Below are experts of layer 7 (counted from 0) of a mixture-of-experts language model. Rows are named router (the router's row for the expert), gate (a neuron's input weights, with its number), up (a neuron's input weights, with its number) and show model dimensions 80-159. Each number is 50 + 15 x the weight over its row's rms, rounded and kept within 0 to 99.
After each expert's rows: "mostly gets" lists some tokens that are sent to it at least half of the time; "gets" lists some tokens that make up at least twice as much of what it gets as of all text. This comes from a sample of Wikipedia text that the model never trained on. Tokens count by the router's weight.

# expert 25
router:43 61 43 35 51 64 66 57 60 57 33 39 74 51 75 46 29 36 47 44 59 53 50 48 56 28 32 42 46 46 50 35 38 63 56 53 43 52 31 49 65 41 43 56 36 15 42 53 35 40 57 58 46 35 57 47 42 43 64 40 66 44 36 43 59 58 24 55 35 53 48 50 35 55 28 58 41 49 86 44
gate0:49 82 28 32 30 49 79 42 55 63 69 23 63 43 23 18 79 59 55 29 43 44 53 74 60 62 32 41 43 56 60 57 58 30 99 63 67 27 50 07 57 57 11 75 66 56 59 34 89 52 35 47 35 52 89 64 44 29 41 70 71 61 61 40 54 63 57 61 61 72 50 31 60 50 51 36 57 72 35 44
up0:48 56 66 54 64 71 64 60 58 41 52 26 37 62 26 55 41 42 52 83 48 45 31 40 51 48 26 21 48 46 59 55 43 55 74 28 39 40 43 53 44 66 17 54 73 51 43 40 68 34 31 68 57 29 45 40 44 39 76 68 66 57 61 58 47 47 62 58 53 49 26 61 66 69 46 54 64 35 43 46
gate1:40 76 72 55 39 73 30 62 64 44 26 32 47 28 67 55 52 45 45 70 16 43 59 47 54 62 40 69 45 48 56 25 36 57 46 49 55 87 41 59 94 79 71 64 31 39 57 67 27 15 49 26 59 22 36 49 32 79 40 64 52 49 38 54 35 53 36 59 41 59 50 45 58 24 38 41 68 50 59 45
up1:50 71 63 71 70 57 54 46 46 47 38 42 44 59 63 41 44 35 35 82 38 58 68 31 58 51 26 18 50 34 69 42 60 83 42 35 75 69 56 36 52 42 50 63 43 47 60 54 46 29 43 67 55 59 43 48 42 78 80 35 37 20 33 67 70 62 37 76 51 27 33 31 08 28 46 66 36 39 60 57
mostly gets: "ing.", "s.", "ation.", "ers.", " Died:", "|---|---|---|"
gets: " |", ".", "s.", ").", "es.", "\"."

# expert 14
router:51 44 90 52 58 49 82 63 37 54 63 44 44 51 55 59 48 27 55 36 69 57 64 22 61 57 72 49 52 46 55 59 37 54 43 50 41 66 48 76 41 54 56 72 46 18 13 59 54 17 63 38 42 50 64 40 63 67 41 54 46 55 47 52 60 62 50 52 00 43 83 38 41 60 27 56 58 42 27 00
gate0:73 60 50 45 70 58 53 61 21 59 45 52 46 24 39 45 51 49 53 35 62 24 47 53 34 43 51 77 48 51 91 43 45 57 45 30 52 68 35 70 43 51 45 29 64 56 49 54 49 45 69 37 72 51 64 49 49 67 55 40 56 50 44 40 37 63 62 69 39 55 68 42 71 62 42 78 50 32 42 50
up0:68 32 64 62 33 66 46 60 29 35 48 32 47 51 43 57 24 43 53 51 34 31 51 66 34 53 40 65 72 53 50 36 31 69 71 81 57 59 68 45 47 44 56 31 88 60 69 20 48 55 40 22 47 64 54 58 49 55 69 46 39 61 34 48 30 44 63 58 54 46 65 38 52 69 61 61 35 50 49 59
gate1:45 19 46 64 64 54 48 53 75 69 11 46 39 44 40 61 55 39 55 60 58 33 41 40 63 49 48 64 44 55 55 52 67 53 56 37 91 74 51 44 57 43 57 71 90 27 59 50 54 48 62 44 53 43 39 36 37 16 30 54 20 42 46 87 58 53 48 56 51 36 61 60 59 71 35 45 30 65 57 49
up1:42 68 66 41 57 79 48 44 56 61 57 27 56 44 49 31 32 41 49 60 43 66 38 55 57 39 81 66 13 58 62 58 51 20 58 47 66 37 39 36 49 53 51 41 52 71 65 76 42 64 26 46 54 40 60 44 68 65 44 22 57 64 76 59 91 57 59 41 75 41 39 59 60 51 41 28 54 50 38 52
mostly gets: ",", "e,", "s,", "),", "a,", "es,"
gets: ",", ";", "s,", ":", "),", " –"

# expert 5
router:52 43 45 43 53 51 70 53 39 43 36 57 74 27 95 65 69 56 45 46 33 20 47 64 63 68 59 58 55 65 56 46 67 49 42 59 42 64 63 64 56 48 73 43 52 81 61 74 43 56 63 50 45 20 45 67 41 58 53 66 35 40 44 50 63 51 32 44 19 68 82 62 65 64 52 50 48 45 39 46
gate2:56 42 37 51 26 32 50 54 44 43 92 45 56 44 46 51 55 39 28 53 53 17 63 40 71 82 24 69 28 59 63 69 64 29 43 42 53 55 15 51 53 50 58 49 44 24 71 35 71 46 22 25 64 45 29 48 51 70 72 51 54 63 62 50 46 82 46 60 33 47 63 47 55 61 52 58 49 42 70 38
up2:74 33 41 38 61 43 37 34 58 88 57 56 48 39 46 65 46 45 42 35 81 28 42 49 60 35 29 39 46 76 66 55 48 54 56 71 29 43 84 62 54 58 76 75 76 58 57 58 54 51 57 32 49 50 37 55 53 45 71 73 29 55 70 60 22 67 50 51 43 43 24 38 61 59 58 16 53 35 45 82
gate3:66 52 61 81 59 82 37 45 82 35 37 51 62 24 46 52 73 69 44 94 06 50 42 58 40 43 50 48 48 40 35 59 46 30 55 47 57 37 22 42 57 73 60 14 47 50 48 46 59 36 18 49 37 43 47 65 47 64 35 80 65 51 47 52 47 48 34 53 01 56 47 44 29 54 37 37 61 50 51 28
up3:66 14 31 51 67 49 86 64 46 60 79 29 41 30 66 25 22 61 49 37 58 15 75 27 52 55 62 52 35 66 59 55 69 37 69 50 69 65 41 39 63 58 62 46 59 42 49 54 28 22 30 52 90 55 49 55 71 63 60 57 52 63 86 29 63 39 54 43 45 30 34 39 33 56 63 24 52 57 45 45
mostly gets: " ", " DF", " Binomial", " According", " according", " FW"
gets: " ", " 0", "-", " 1", " 2", " he"

# expert 0
router:57 57 44 58 60 46 75 61 57 69 42 83 52 49 32 68 34 72 47 61 59 51 38 71 38 64 63 23 21 51 73 57 54 45 54 48 34 34 60 59 66 92 24 68 31 50 46 60 55 55 38 62 33 52 52 45 31 57 54 50 56 55 37 64 62 47 16 20 69 48 50 57 66 64 48 48 43 40 61 63
gate2:51 49 35 45 53 49 59 18 50 43 36 37 38 74 35 67 50 38 59 39 36 30 37 50 64 38 49 50 70 52 46 21 14 71 67 54 47 48 59 51 51 33 42 47 42 42 23 71 41 35 56 49 62 40 46 81 56 33 03 41 66 37 32 56 29 56 60 30 26 48 60 53 56 36 50 39 43 47 29 69
up2:62 56 48 51 70 50 15 62 64 32 64 72 61 58 50 47 54 29 44 33 48 57 66 40 38 41 38 29 58 91 52 25 58 67 58 32 37 19 35 39 69 36 75 44 47 66 81 26 60 60 44 51 31 35 33 76 47 63 65 49 38 36 51 40 50 71 55 56 48 48 71 41 48 30 47 41 71 69 39 55
gate3:30 50 65 18 64 48 68 67 17 63 19 44 34 46 45 66 55 46 53 62 68 28 51 62 54 49 45 43 45 81 31 56 63 64 33 52 55 62 63 47 52 71 64 36 54 44 44 76 43 44 62 59 69 50 78 43 56 82 28 79 65 42 37 38 50 54 37 78 52 59 45 24 48 32 25 56 69 46 57 35
up3:64 42 28 66 40 60 50 46 45 38 69 64 47 26 36 37 61 53 40 57 21 57 23 35 45 58 42 41 45 99 70 43 59 63 62 26 57 64 48 46 47 47 62 99 38 46 39 51 66 57 35 53 41 38 65 70 32 64 57 42 41 53 62 49 80 46 47 32 52 76 40 61 49 45 44 10 50 34 60 62
mostly gets: "\n", " Directed", " ==", " Family:", " Succeeded", " also=="
gets: "\n", " 1,", "′", " Preceded", " Succeeded", " Directed"

# expert 3
router:38 56 62 24 49 57 27 32 34 45 66 49 28 51 44 59 43 48 27 46 58 42 44 61 16 30 43 22 42 44 44 40 51 66 47 57 36 36 35 24 54 39 47 35 57 40 41 70 43 37 50 25 46 61 40 40 45 45 53 62 51 30 63 41 36 61 71 64 69 61 27 35 62 20 41 67 27 48 34 92
gate0:47 16 44 74 51 59 56 52 57 51 65 27 42 70 60 73 37 43 33 67 35 80 33 53 24 43 61 52 26 45 54 40 66 36 46 60 33 70 48 59 62 60 45 31 66 75 42 64 38 73 48 38 37 60 38 70 48 34 45 25 70 35 46 50 47 52 72 30 50 66 43 63 43 61 45 49 70 62 49 59
up0:36 35 14 51 54 50 36 11 63 58 45 61 58 53 60 30 39 81 36 45 49 41 47 51 30 73 74 26 39 45 52 65 23 57 66 52 92 65 66 56 49 61 68 49 18 13 35 42 62 64 48 70 48 34 49 22 81 52 53 52 65 41 46 62 42 53 58 58 51 42 34 29 47 54 41 60 76 53 61 30
gate1:54 48 60 56 59 53 49 21 48 44 40 78 43 35 58 22 20 69 17 49 54 65 58 60 49 41 39 27 74 28 84 46 42 24 55 72 56 45 73 57 26 65 48 50 67 46 48 55 72 36 49 64 50 54 44 39 73 51 53 69 42 48 57 62 72 35 52 57 14 18 42 56 50 38 74 69 40 64 58 70
up1:67 29 60 47 22 72 55 55 52 73 38 48 28 62 38 50 32 08 74 45 25 51 54 46 56 46 46 65 65 61 52 67 35 60 39 28 52 78 48 45 56 34 54 29 59 81 63 47 75 48 53 30 20 56 31 40 22 45 55 52 54 63 61 53 32 44 42 43 78 67 36 54 60 27 32 31 27 44 37 35
mostly gets: "/", " National", " Historic", "α", " NL", "&"
gets: " of", "-", "/", "S", "D", "C"

# expert 19
router:64 35 45 38 45 59 84 55 59 43 50 61 56 56 54 60 59 28 71 44 53 37 53 33 58 43 67 55 41 53 45 57 49 65 37 38 50 58 57 47 39 65 33 44 35 30 65 57 60 44 50 41 56 68 53 83 52 62 65 79 41 53 43 64 48 39 54 61 27 49 79 43 57 26 41 32 77 44 18 32
gate0:54 46 62 37 26 17 31 50 40 43 45 59 87 45 59 34 19 64 77 75 55 37 74 61 64 58 23 43 49 17 52 12 73 32 21 45 50 67 40 42 34 56 45 52 36 46 15 36 60 69 34 41 61 38 41 34 53 56 52 48 48 60 50 48 48 52 65 40 54 46 44 75 39 27 61 60 58 38 63 73
up0:61 65 41 51 18 45 64 54 51 49 55 39 63 51 61 50 48 43 57 45 34 14 10 35 64 65 37 44 61 46 74 24 55 29 86 16 35 41 58 46 45 32 36 56 63 45 44 58 74 45 73 29 34 22 49 57 45 41 20 64 59 40 45 46 64 54 57 31 65 34 75 54 50 45 60 45 39 22 63 55
gate1:45 43 56 61 57 33 46 33 54 31 61 34 55 37 44 44 55 67 47 64 46 48 62 57 26 33 21 47 71 31 37 91 23 56 39 62 60 26 61 24 56 44 57 55 37 45 42 47 36 46 29 44 45 68 26 47 56 70 44 32 75 46 52 43 72 59 37 27 52 52 39 52 40 43 58 39 29 37 30 51
up1:75 68 34 48 17 47 39 50 30 26 43 39 35 60 37 34 47 44 44 56 18 13 42 66 44 59 60 49 90 46 77 65 62 37 53 44 67 66 39 33 52 45 56 59 48 57 61 43 27 34 48 40 36 49 15 48 61 46 42 75 43 29 74 67 43 38 74 28 39 50 56 52 69 50 59 85 50 49 56 49
mostly gets: " and", " or", " but", " &", " would", " must"
gets: " and", " to", " the", " or", " but", " &"

# expert 30
router:35 58 58 50 52 20 50 54 47 34 61 54 25 26 49 49 48 64 58 37 76 45 54 50 59 62 52 49 46 85 69 48 38 52 58 60 67 59 64 33 47 60 25 29 71 15 65 44 24 37 58 57 60 57 60 72 47 67 74 47 42 41 70 30 47 33 59 65 62 65 14 56 79 69 63 60 45 47 55 61
gate2:69 45 47 45 75 62 79 28 36 59 47 28 14 52 48 51 50 58 57 37 43 46 62 69 42 56 83 35 60 69 51 50 50 32 41 45 54 70 41 61 28 56 54 71 53 32 68 62 58 33 47 78 49 43 38 32 63 37 28 31 30 54 43 84 54 38 33 30 32 36 57 33 63 60 49 67 54 47 73 54
up2:53 47 42 44 31 26 60 74 64 86 63 53 43 46 49 90 55 44 75 58 27 41 61 09 44 53 84 40 32 75 76 65 54 30 21 55 40 66 53 38 57 50 52 55 82 42 53 31 46 46 53 48 47 32 45 44 74 60 51 29 37 47 63 54 29 27 49 36 68 52 36 62 55 71 58 50 11 54 35 35
gate3:57 50 69 70 46 56 36 79 58 42 59 54 50 53 62 43 51 61 65 44 58 53 64 49 61 40 57 18 60 43 57 51 46 49 57 30 35 60 60 70 59 45 57 59 41 48 38 62 47 63 47 23 71 44 53 84 14 55 57 40 47 49 56 35 45 68 41 13 69 30 64 51 21 42 66 50 73 55 14 37
up3:33 42 40 22 41 48 50 40 45 86 39 46 84 42 43 57 78 52 49 66 06 39 46 47 42 60 74 34 68 53 41 32 61 42 17 56 41 61 57 59 33 60 39 45 45 86 32 47 35 48 48 66 39 65 33 56 54 37 42 42 48 69 43 27 62 58 50 31 37 37 66 51 59 34 46 65 33 40 39 42
mostly gets: " $", " MF", "–", "(", "–1", "′"
gets: "\n", "==", "===", "/", "′", " $"

# expert 7
router:49 39 66 67 66 67 39 30 70 42 43 70 51 48 42 49 45 00 45 56 38 65 46 34 42 43 59 52 48 41 69 55 31 45 29 35 39 56 09 71 60 58 66 70 63 32 45 44 53 57 47 35 43 22 35 40 54 52 54 53 55 50 56 54 80 34 57 25 43 55 69 73 44 66 57 48 47 64 45 26
gate2:68 30 42 21 40 45 50 34 43 36 46 38 43 33 32 58 42 35 69 51 66 48 67 43 60 64 57 52 25 52 34 53 52 55 52 73 49 68 49 47 37 45 50 59 38 43 58 62 62 66 31 69 65 29 44 40 46 44 55 65 52 51 28 64 35 63 47 47 63 74 48 33 32 28 68 90 56 64 63 65
up2:52 46 35 64 44 44 26 06 62 37 92 49 39 39 65 65 49 35 62 51 50 59 83 56 33 78 45 61 48 49 61 52 63 38 55 44 52 33 48 50 37 57 58 50 65 58 62 67 58 62 40 74 45 61 41 74 41 35 54 26 67 48 33 31 50 65 56 36 49 51 54 72 42 63 41 47 38 20 69 49
gate3:27 37 63 39 59 48 72 60 54 80 26 22 52 41 54 66 10 49 49 30 48 58 48 49 53 18 35 59 37 40 58 35 36 30 57 42 34 35 48 28 63 54 64 64 90 51 59 57 71 50 50 48 48 59 55 56 53 38 19 55 57 56 63 61 44 51 65 46 40 42 51 49 92 47 49 48 45 57 53 58
up3:46 51 52 38 73 58 65 67 62 63 25 55 43 43 52 27 57 31 37 31 37 73 73 31 81 82 61 28 50 56 66 55 67 48 50 78 43 22 46 34 51 63 17 51 54 38 56 17 39 22 46 51 47 59 42 58 63 60 47 62 58 33 39 50 50 54 62 53 36 45 29 32 47 42 47 22 52 50 42 46
mostly gets: " by:", " Born:", " Genus:", " name:", "=", " Location:"
gets: " |", "|", "-", ":", "=", " -"

# expert 4
router:54 62 43 45 73 43 66 66 40 48 67 70 57 60 41 66 38 79 36 34 71 47 52 46 07 59 29 47 73 50 48 48 60 58 28 62 63 43 57 34 38 51 35 55 44 69 60 47 56 67 68 39 45 82 54 30 45 54 44 49 51 57 49 56 36 39 56 61 62 62 16 35 24 59 50 68 66 55 62 65
gate0:27 38 56 50 67 78 36 22 55 31 52 51 45 28 48 52 42 56 38 51 51 22 47 38 61 67 52 44 40 38 50 36 60 74 36 20 43 43 38 64 36 35 34 68 49 72 39 74 40 46 50 65 54 65 50 24 50 79 54 42 70 35 11 67 21 80 48 60 56 23 43 52 26 54 52 65 38 21 54 65
up0:54 55 54 69 34 44 48 57 53 52 88 28 38 56 36 38 53 63 72 47 54 44 43 33 47 54 66 62 50 52 47 56 25 53 61 32 91 69 72 55 46 54 60 40 37 92 23 59 23 60 43 30 33 39 54 45 55 78 73 58 41 32 66 49 75 89 57 48 67 45 12 43 60 50 24 58 45 51 56 38
gate1:37 48 81 84 50 69 52 53 42 49 58 56 32 47 50 55 53 67 60 56 59 54 55 43 61 62 66 27 52 55 87 68 59 50 48 52 57 26 46 37 73 33 48 53 56 28 37 40 63 46 43 55 48 49 62 43 55 57 59 39 47 49 41 59 82 41 51 49 34 44 54 62 65 95 44 29 20 65 32 48
up1:78 54 47 60 53 64 60 34 33 50 62 48 45 55 43 35 85 69 37 39 27 45 50 72 60 71 19 47 59 46 72 44 57 31 30 50 43 45 53 46 53 37 41 52 56 11 45 33 76 55 52 50 46 42 58 55 71 29 50 60 45 65 48 33 70 49 25 42 28 41 63 54 27 42 80 43 40 68 28 24
mostly gets: " h", " \"S", " J", " j", " \"A", " \"C"
gets: " B", " M", " R", " N", " L", " K"

# expert 22
router:51 43 77 51 43 69 23 35 56 58 35 57 78 67 40 37 55 49 77 39 36 68 55 54 56 38 43 58 62 65 66 38 64 42 61 28 42 41 49 58 43 67 35 44 56 88 48 42 58 68 54 38 45 19 46 40 60 45 57 45 32 31 35 66 45 63 57 56 35 36 47 46 49 55 44 36 55 52 65 21
gate0:49 47 24 48 46 45 54 65 56 34 41 72 53 50 63 50 34 36 53 32 99 80 37 65 59 54 19 65 69 68 54 47 46 63 51 57 47 40 41 33 58 66 47 25 32 63 45 72 53 40 57 63 38 40 52 46 71 62 82 35 79 50 23 67 40 68 40 59 41 54 33 33 37 10 40 53 56 80 67 53
up0:51 28 48 32 71 48 46 43 54 29 53 48 65 56 38 74 51 69 53 36 53 61 72 47 38 46 26 41 79 43 30 24 44 71 58 76 47 35 55 29 66 84 42 46 44 59 37 56 75 43 82 68 59 38 39 38 53 48 65 42 95 55 35 48 46 45 46 47 48 61 56 48 34 32 29 61 41 86 55 43
gate1:42 54 46 59 65 47 46 52 54 25 39 49 32 36 47 48 42 49 47 24 46 50 42 54 58 64 45 50 53 34 46 44 48 53 68 81 57 49 60 50 45 64 44 99 00 60 59 39 57 41 44 72 56 56 63 44 38 40 30 53 36 55 33 68 42 56 53 61 49 56 58 55 52 29 38 67 68 39 53 63
up1:29 61 45 57 58 67 64 57 62 58 49 63 37 56 70 66 49 66 31 59 45 33 41 57 39 32 47 47 58 36 57 49 42 63 42 83 55 47 43 76 57 76 60 80 47 59 68 64 47 66 34 32 11 27 56 70 53 56 37 41 33 36 41 52 40 65 39 46 67 59 65 72 48 63 75 63 47 66 44 53
mostly gets: " in", " during", " In", "In", " between", " including"
gets: " in", " of", " for", " by", " with", " from"

# expert 2
router:46 39 60 47 60 49 55 67 45 45 74 39 82 54 42 39 51 53 61 40 36 57 58 44 63 62 33 31 68 36 47 64 31 33 48 72 56 48 48 38 63 41 27 39 31 43 58 43 45 61 26 31 44 56 09 64 57 36 36 70 29 61 52 30 20 38 56 23 70 56 28 47 21 32 68 35 30 42 26 53
gate0:70 50 31 59 42 76 30 65 67 49 39 72 26 21 61 39 37 48 35 70 49 57 49 44 32 75 73 78 71 81 66 64 51 24 29 54 72 72 35 65 28 37 38 64 53 35 26 62 45 36 32 37 57 51 51 09 67 65 31 25 23 64 84 58 65 10 67 42 62 54 46 78 24 56 41 46 58 63 60 53
up0:68 72 62 58 82 55 50 56 57 30 52 60 60 56 30 56 33 30 49 43 50 42 59 52 52 47 31 38 51 60 75 50 37 51 53 59 49 64 26 50 41 39 40 48 39 39 56 30 68 38 64 34 32 58 43 44 41 43 55 71 50 52 46 71 42 81 57 46 24 30 26 45 59 73 17 18 47 48 41 68
gate1:62 42 54 21 49 49 69 65 55 73 30 74 46 29 49 52 41 43 65 34 36 51 43 60 51 79 51 65 54 40 54 73 48 64 53 41 47 43 51 54 41 44 52 36 49 23 39 68 54 34 32 36 28 30 61 30 62 57 35 67 66 66 50 59 45 30 52 41 74 46 46 14 44 40 42 68 27 45 43 67
up1:54 57 15 47 18 47 56 44 74 73 44 69 55 27 65 59 52 33 63 36 55 49 49 57 19 73 18 65 70 53 54 51 41 39 65 43 30 71 39 43 43 39 60 20 70 47 30 75 27 42 49 39 48 45 45 51 41 59 41 54 37 38 57 30 48 41 54 60 75 40 76 48 36 62 58 42 52 59 58 25
mostly gets: " After", " All", " after", " You", "After", " could"
gets: "|", " to", " after", " I", " After", " would"

# expert 17
router:35 52 54 46 27 50 56 29 72 43 50 42 61 45 56 29 66 64 34 45 47 42 72 43 81 56 38 44 54 44 54 44 62 61 61 57 67 51 24 60 40 39 62 34 46 54 54 46 46 56 59 82 41 01 82 56 37 49 38 66 56 66 50 64 48 77 66 54 44 60 35 46 50 54 77 52 61 34 33 56
gate2:26 70 40 59 26 30 54 18 50 44 50 13 57 51 57 43 45 53 59 36 53 58 31 46 57 67 39 74 79 45 27 69 28 36 40 61 59 55 64 43 54 36 30 42 55 45 49 28 58 65 43 67 68 40 41 36 36 59 49 39 46 51 69 52 53 54 37 10 51 54 43 48 11 40 49 54 39 31 38 31
up2:60 04 46 40 62 49 38 55 52 48 21 25 70 49 48 65 51 67 29 60 44 44 70 63 63 55 75 45 40 32 27 82 33 51 42 67 42 45 41 40 51 75 49 36 24 55 40 62 41 34 59 61 56 43 44 63 33 89 48 58 50 43 62 54 17 69 52 40 23 31 58 43 54 81 32 36 44 66 48 32
gate3:67 55 57 70 52 51 52 43 63 46 41 62 73 52 55 46 48 49 66 48 64 33 61 64 56 66 42 52 59 53 52 61 66 24 59 53 38 56 57 33 46 66 55 34 77 49 48 68 43 64 34 48 45 53 38 27 53 39 67 25 50 42 25 39 40 44 42 73 58 54 35 53 70 65 74 39 74 38 56 63
up3:47 44 46 54 38 45 55 72 23 88 50 56 40 51 19 82 56 61 47 51 43 30 42 59 37 59 34 44 65 53 38 75 31 62 50 48 51 35 44 44 80 74 40 49 69 40 48 52 39 39 37 33 81 44 35 20 54 77 54 54 53 57 52 55 32 25 55 72 68 64 46 48 54 40 68 63 47 50 77 40
mostly gets: " two", " three", " one", " four", " several", " five"
gets: " two", " 1", " one", " first", " 4", " 3"

# expert 12
router:47 44 18 49 33 38 23 61 45 67 46 63 41 47 91 54 60 47 43 54 58 51 50 56 59 49 42 61 46 45 48 51 66 56 54 56 66 65 54 57 47 60 52 49 51 56 60 42 51 36 45 60 55 07 52 69 73 36 54 50 63 50 43 48 55 53 32 57 51 51 66 50 75 43 83 43 34 34 49 66
gate2:40 54 36 48 17 31 72 70 49 76 65 47 64 67 58 44 27 47 40 70 56 39 54 64 45 57 70 71 49 43 47 51 52 22 64 75 21 73 41 63 69 49 63 58 72 70 71 39 49 57 54 65 65 60 63 36 47 50 43 61 59 49 57 69 53 60 33 47 91 27 46 72 66 19 56 49 45 28 68 66
up2:63 46 44 41 43 57 33 52 75 42 24 44 46 69 52 37 51 47 43 51 67 39 86 27 37 44 24 36 28 58 47 74 43 39 45 58 44 70 42 66 38 19 27 55 65 58 25 48 60 42 66 52 78 45 43 57 46 69 45 55 55 72 52 48 61 14 66 85 66 54 44 46 38 50 66 73 79 52 44 60
gate3:71 37 72 32 31 63 61 48 41 46 57 55 69 47 66 66 38 62 19 58 65 57 22 57 40 42 54 66 43 33 45 66 43 69 73 50 22 67 66 37 50 30 21 55 79 66 56 50 46 48 52 42 49 40 39 15 46 41 30 49 29 47 48 42 60 59 68 46 53 67 58 70 70 38 54 49 66 47 83 48
up3:39 40 57 77 55 44 63 43 38 73 55 58 30 20 43 45 59 32 19 59 57 45 33 61 50 23 44 45 61 51 41 66 50 63 43 37 31 64 56 66 46 57 58 46 40 58 75 43 66 57 61 48 32 62 40 47 39 65 61 53 32 75 51 41 45 39 56 65 48 50 75 44 68 33 70 48 29 58 53 50
mostly gets: " its", " their", " the", " his", "The", " her"
gets: " the", " The", "'s", " his", "The", " a"

# expert 24
router:61 52 15 33 17 44 30 41 48 66 62 58 63 60 40 38 39 66 34 49 21 52 59 41 78 73 59 41 56 47 51 55 40 47 55 48 54 47 59 79 31 48 54 59 52 50 64 49 55 70 29 61 49 09 51 79 57 50 25 65 35 56 33 78 51 69 17 41 73 43 56 55 57 24 81 68 54 52 49 24
gate0:42 52 51 27 26 32 46 55 64 55 52 46 36 41 53 29 50 54 77 67 59 50 46 70 54 64 43 69 41 41 70 66 38 29 49 45 45 15 54 49 69 60 50 53 65 15 55 39 39 51 55 66 68 29 54 59 18 43 41 41 33 69 36 70 79 37 35 45 57 41 68 49 61 30 49 43 50 68 28 50
up0:29 69 51 38 39 49 50 61 47 50 37 38 29 55 45 61 53 66 66 59 46 51 21 54 65 67 58 58 22 71 33 70 33 34 61 41 58 71 43 60 30 62 65 71 43 42 39 36 29 47 30 44 55 46 51 75 47 46 27 72 19 60 42 33 55 47 38 61 60 64 62 50 57 27 70 47 32 53 34 62
gate1:64 76 33 67 56 47 53 57 35 52 61 57 55 69 45 79 53 62 46 57 51 71 48 50 45 67 48 60 56 89 19 54 33 54 14 15 37 49 45 58 50 43 53 54 28 52 74 55 34 58 37 55 58 54 36 57 64 62 63 89 38 28 88 60 46 66 60 50 39 52 45 54 49 30 48 99 43 25 57 39
up1:53 77 20 45 33 34 55 63 30 70 53 57 69 65 50 80 65 37 53 69 62 70 65 55 63 37 57 52 45 64 54 64 41 23 43 19 36 64 45 62 22 42 39 51 43 40 87 34 45 62 41 64 75 32 32 50 69 40 44 64 39 32 55 62 51 59 52 51 47 39 65 84 63 42 62 64 47 29 55 69
mostly gets: " this", " also", " both", " more", " some", " most"
gets: " a", " of", " also", " this", " all", " that"

# expert 13
router:62 50 44 60 53 47 63 59 39 57 71 52 43 39 69 46 37 67 31 65 70 38 34 27 22 63 47 47 34 63 49 52 41 64 41 50 59 72 38 26 51 45 34 62 58 51 47 37 46 50 72 50 55 54 55 45 73 73 46 47 69 66 49 24 58 37 55 62 58 48 48 62 40 43 48 56 42 66 56 56
gate2:43 58 21 51 37 69 66 24 69 21 51 60 71 76 60 45 90 57 35 74 62 69 36 37 31 47 48 52 39 72 17 48 49 25 62 47 55 78 39 53 56 53 44 54 54 46 52 31 38 60 66 47 46 51 59 53 65 25 42 35 41 84 48 65 73 46 62 27 47 48 54 70 52 36 53 52 20 53 70 88
up2:42 44 44 60 64 46 54 72 31 70 43 33 35 43 28 57 56 40 49 43 47 13 77 67 69 58 44 50 62 37 55 55 40 60 37 64 59 50 62 63 82 52 77 48 15 58 47 53 56 78 25 72 52 59 36 51 42 81 35 72 74 27 54 56 33 36 31 60 47 58 56 32 40 67 39 36 58 56 31 28
gate3:46 49 14 79 55 66 41 59 64 73 59 33 62 51 54 32 71 72 74 31 68 29 54 33 32 69 63 32 62 72 35 75 43 24 63 60 56 50 58 75 36 37 41 61 36 38 40 54 45 61 52 65 42 34 85 78 57 33 43 35 22 57 57 40 70 52 51 69 50 30 30 30 30 44 44 39 64 30 26 53
up3:24 41 68 56 38 42 47 59 42 69 38 51 66 39 35 59 56 64 46 43 64 52 50 78 78 53 52 52 20 73 33 00 61 45 43 43 49 39 48 44 41 83 67 17 56 56 56 60 48 44 44 34 33 35 47 37 40 48 53 59 55 55 29 44 56 43 43 61 64 57 46 65 69 64 49 54 40 32 74 65
mostly gets: " ===", " ==", " also==", " ====", "s===", " Animalia"
gets: "\n", " =", " ==", " The", "===", "=="